From a checkpoint of a small mixture-of-experts model trained on Wikipedia: 4 picks a token.
Below are experts of layer 4 (counted from 0) of a mixture-of-experts language model. Rows are named router (the router's row for the expert), down (a neuron's output weights, with its number) and show model dimensions 96-127. Each number is 500 + 40 x the weight over its row's rms, rounded and kept within 0 to 999. Numbers have three digits each.
Before each expert's rows: "comes before" lists some tokens at least twice as common just after its tokens as in all text; "raises" lists some tokens whose logits its average output raises strongly, later layers aside. This comes from a sample of Wikipedia text that the model never trained on. Tokens count by the router's weight.

# expert 47
comes before: " |", "0", "1", "–", "2", "6"
raises: "ion", "ies", "out", "ence"
router:437540470528517453511550496564538510524506542487499501502474457522530483493458545492504492470527
down0:455413430570475488446467486486563520533547538452509509533441487477515516426549519453515530507462
down1:502608527528509489542531486501568548580491463492475478527455463467537472531472523496475434514503
down2:469525518469487506544549525466517467495442468507500531503504565548525514502423466497512475481477
down3:527494459465422550530506480415557469479460472513534441493491488495465533588410587517452471493514
down4:508527497500535432569467506541486571572564511509479551518509471543525490482525570519504464460558
down5:515510468483438489505568512497540508481503457517460504555479496516469470491475508533454515479523
down6:509574550494548502522467536507457529497479470465604535477490543456528604478526511447538504478497
down7:464458475450526472539471459480486542484528522506558506480477540536522436500519447506425484518509
down8:580517568429497463471493497490513505453479541559456511518546516499502554580484526486470500512514
down9:471496476587521449490513533470504485494474474539600405454643523540474523532502459486528527563588
down10:404444512481515479508472436475479525531474467519460527490492463419500503506517504549493467530385
down11:429524477438516491523461510539484535565499503481513527529417456442562538481502507560511518464465
down12:460468459474564387554435543448568527469424497529524475498528497507489506554435500472501486468535
down13:506493470552497512492504538557524515487491469517493533536486451514451423491495523481541477503497
down14:483468564506512483468471499584537504480464557524479495501467445540546498562513463516507448438490
down15:502515527528445478471481435482421547582512501561515513530427500534528511487451524485537510542438
down16:529551539487528503549528489468500540516462473495563547515505581546527483486529491478547537493527
down17:587464518453490561595492517485426513547522482489458490456503518491535553477557525472529490493378
down18:435520551449488459526507496525525480538538514456417486512439503447527509482448494542489482442494
down19:462482499483561464533527451527496515563540454473456545519475430482430491479444580472506507511450
down20:470531531536474562448575472534465466457556488469484522513471474496536509462538526492491533517468
down21:473496460455483476574477531473465413471536557496549473478503499527465528494515433537531500551524
down22:535440454455530566581462521523460539436508481543483492445435519479409491556468492465493515482582
down23:556448494500498616555522496501401547414505489483571488445520568529447463485491476463570506502542
down24:490513578481495557490467467479431514535473479471469562460433448463479550552478490550558516543470

# expert 43
comes before: ",", " of", " in", " to", " and", " States"
raises: " and", " of", ",", "-", " or", " as"
router:483423457499493443542609472492507522537522515438498475458489465468501481591469577530473559504494
down0:463547507522456557512412518459458491515480428533545549541532495483503495497509532474547518497506
down1:470521406516541484462484504447468513465483514506543495531530492500472501525565423511551449535522
down2:492426537513550545489510455504589568544472465471460473490490508457489472504420553515390516469446
down3:524523647494498506435526501572540508591501440535497526508437473566460444464485587496534532444447
down4:518539485465451493574491527504468522478480518484542463489526505471480538512514502503499495487550
down5:526541511464493520518446471562508431504599476474545488450470506509449494508511460504476401555437
down6:515465465413484542514421589413474487498468527468521522478553498453609560478468481504507496552506
down7:480524465512495456492539480563515459513580575466509458447525521547514516522465474488517426496516
down8:480511624460505507561518464563462502530453446520476550501487533500517511424528540450492494470527
down9:546551498530447456502544498514519491511454452484469493536490487534509490563490514522493464528472
down10:497440529484469606504532523480516530445560501534505573544496533507521533513583488459500527490572
down11:466485463510485552466531543457521553492484474588494564577516463476500521495476511523434506512483
down12:462500500540555561487481539478541479501500541535470537486457561483451431543454525508480476487568
down13:441515550467546478452468532475420516559490517458449562541548548493519531432524527585497486517496
down14:430494464564496495516471496478490523463538558476461494518499469411478508516439489478388470472506
down15:549577566470480538441514511513484472533517412559483524469547505547506494458577526500551519465436
down16:494493409486532510533550471457573562408432493519542512540504509523474558538493517451479487494564
down17:503467506502473591573584459487464512530529600553478491488523564500462531482481457512535480510490
down18:466520491556491494447485482528505521559549467456469483490464443483529475488476460484484539478487
down19:532517500499525488497503553493412469491484538498442462510552489507510564473461436528547525498503
down20:534516469555463459516496498513515520489454454504504487568573509484481531502463529467516407412513
down21:492497475533520472541533449484521532505586490500506491504466475513459506504476467461523502490489
down22:504480560513515472428523504470480581535422470452581484527495495510434461465525603528421546517493
down23:533438438513475539466546516448462528538519503510478484448502478482512594491540541449495444524523
down24:479487520535519529506455456466591473402505575537487541511485598483500520496504478502497490434545

# expert 23
comes before: ",", "\n", " (", " and", "\n\n", "'s"
raises: ",", "'", " of", " |", "'s", " and"
router:539514432466535490499510444460530509470427503456411526445458481434461457451440596495539502497478
down0:494458458450511549532566534430455547506548535573555573476512491555458484445557538564489479451480
down1:445535437489444523542500495561531472463510497479463425473527532572463528530616408532406503515515
down2:537520480532527479414508438493534578421516540506455452471473519482470533571512516528461482495467
down3:473541480503526482578470553510472508550453557542449472503532423481423484444516570540551510501459
down4:484517526427497570498549527546456554474562429429481491528469541441480544501540573519508499552499
down5:533510551519501500567430501559488491500514538532483446525492478516435500590431440453483463514509
down6:470523589441497488464530471605500494531470566480468551544505497561521537551518467477512510485483
down7:468416484566561517502519452589548522509533469443519506551492503460512573506497479567534541509516
down8:458511507451522490526428542460507426546547556510537462474536563515509554539576421560493529473556
down9:511510489495460539442581538418510457515496445477515506470527507497522482437530555561549545473456
down10:526521443452527444494517425543517530528476513483487503535493519493481457483449526496540506427489
down11:486480502543504528567531557557533480437530479487464562522494523589434405406497534493485531460536
down12:514463504515489552452544590407452421553481556462494495529411554494528514548504452515567535572586
down13:532486447573490518497520564524483433471460500516464571526518442547426466414520507475470502451483
down14:474522536474478530558459468480474495513474408529461509482476574541458461483476444467533499531524
down15:552487492569485480485462522486458528426505555465449499516505386521448524526502497484545527454484
down16:508542579440519474462478470456525511537514541520520434462486579400538562529533449499504520590530
down17:482449542560506526483448545610490573475561492533500519578551519552573493512559365467451471541473
down18:442544499472505470504468441463577465511528466527514472546506504502575470536514493477429484507574
down19:493485483578531480566470532516476421466567506521439546437416506575507459413415460486527455498571
down20:432508472494473474530501502529514493496535480449566429545571545516496491520487490537483491586583
down21:564413533458448475500501490484528518462493514544498476478601538438483572508515495526469495486495
down22:477557455479477541507499550415523394539524546424472506543483510469569544600544510488479483432517
down23:596492454558512510552437525527505486434533470533516513510461464565478436499472526530519505459560
down24:484489461496431460488552506447488508470481431470453576536509528504533481490507589523551511495525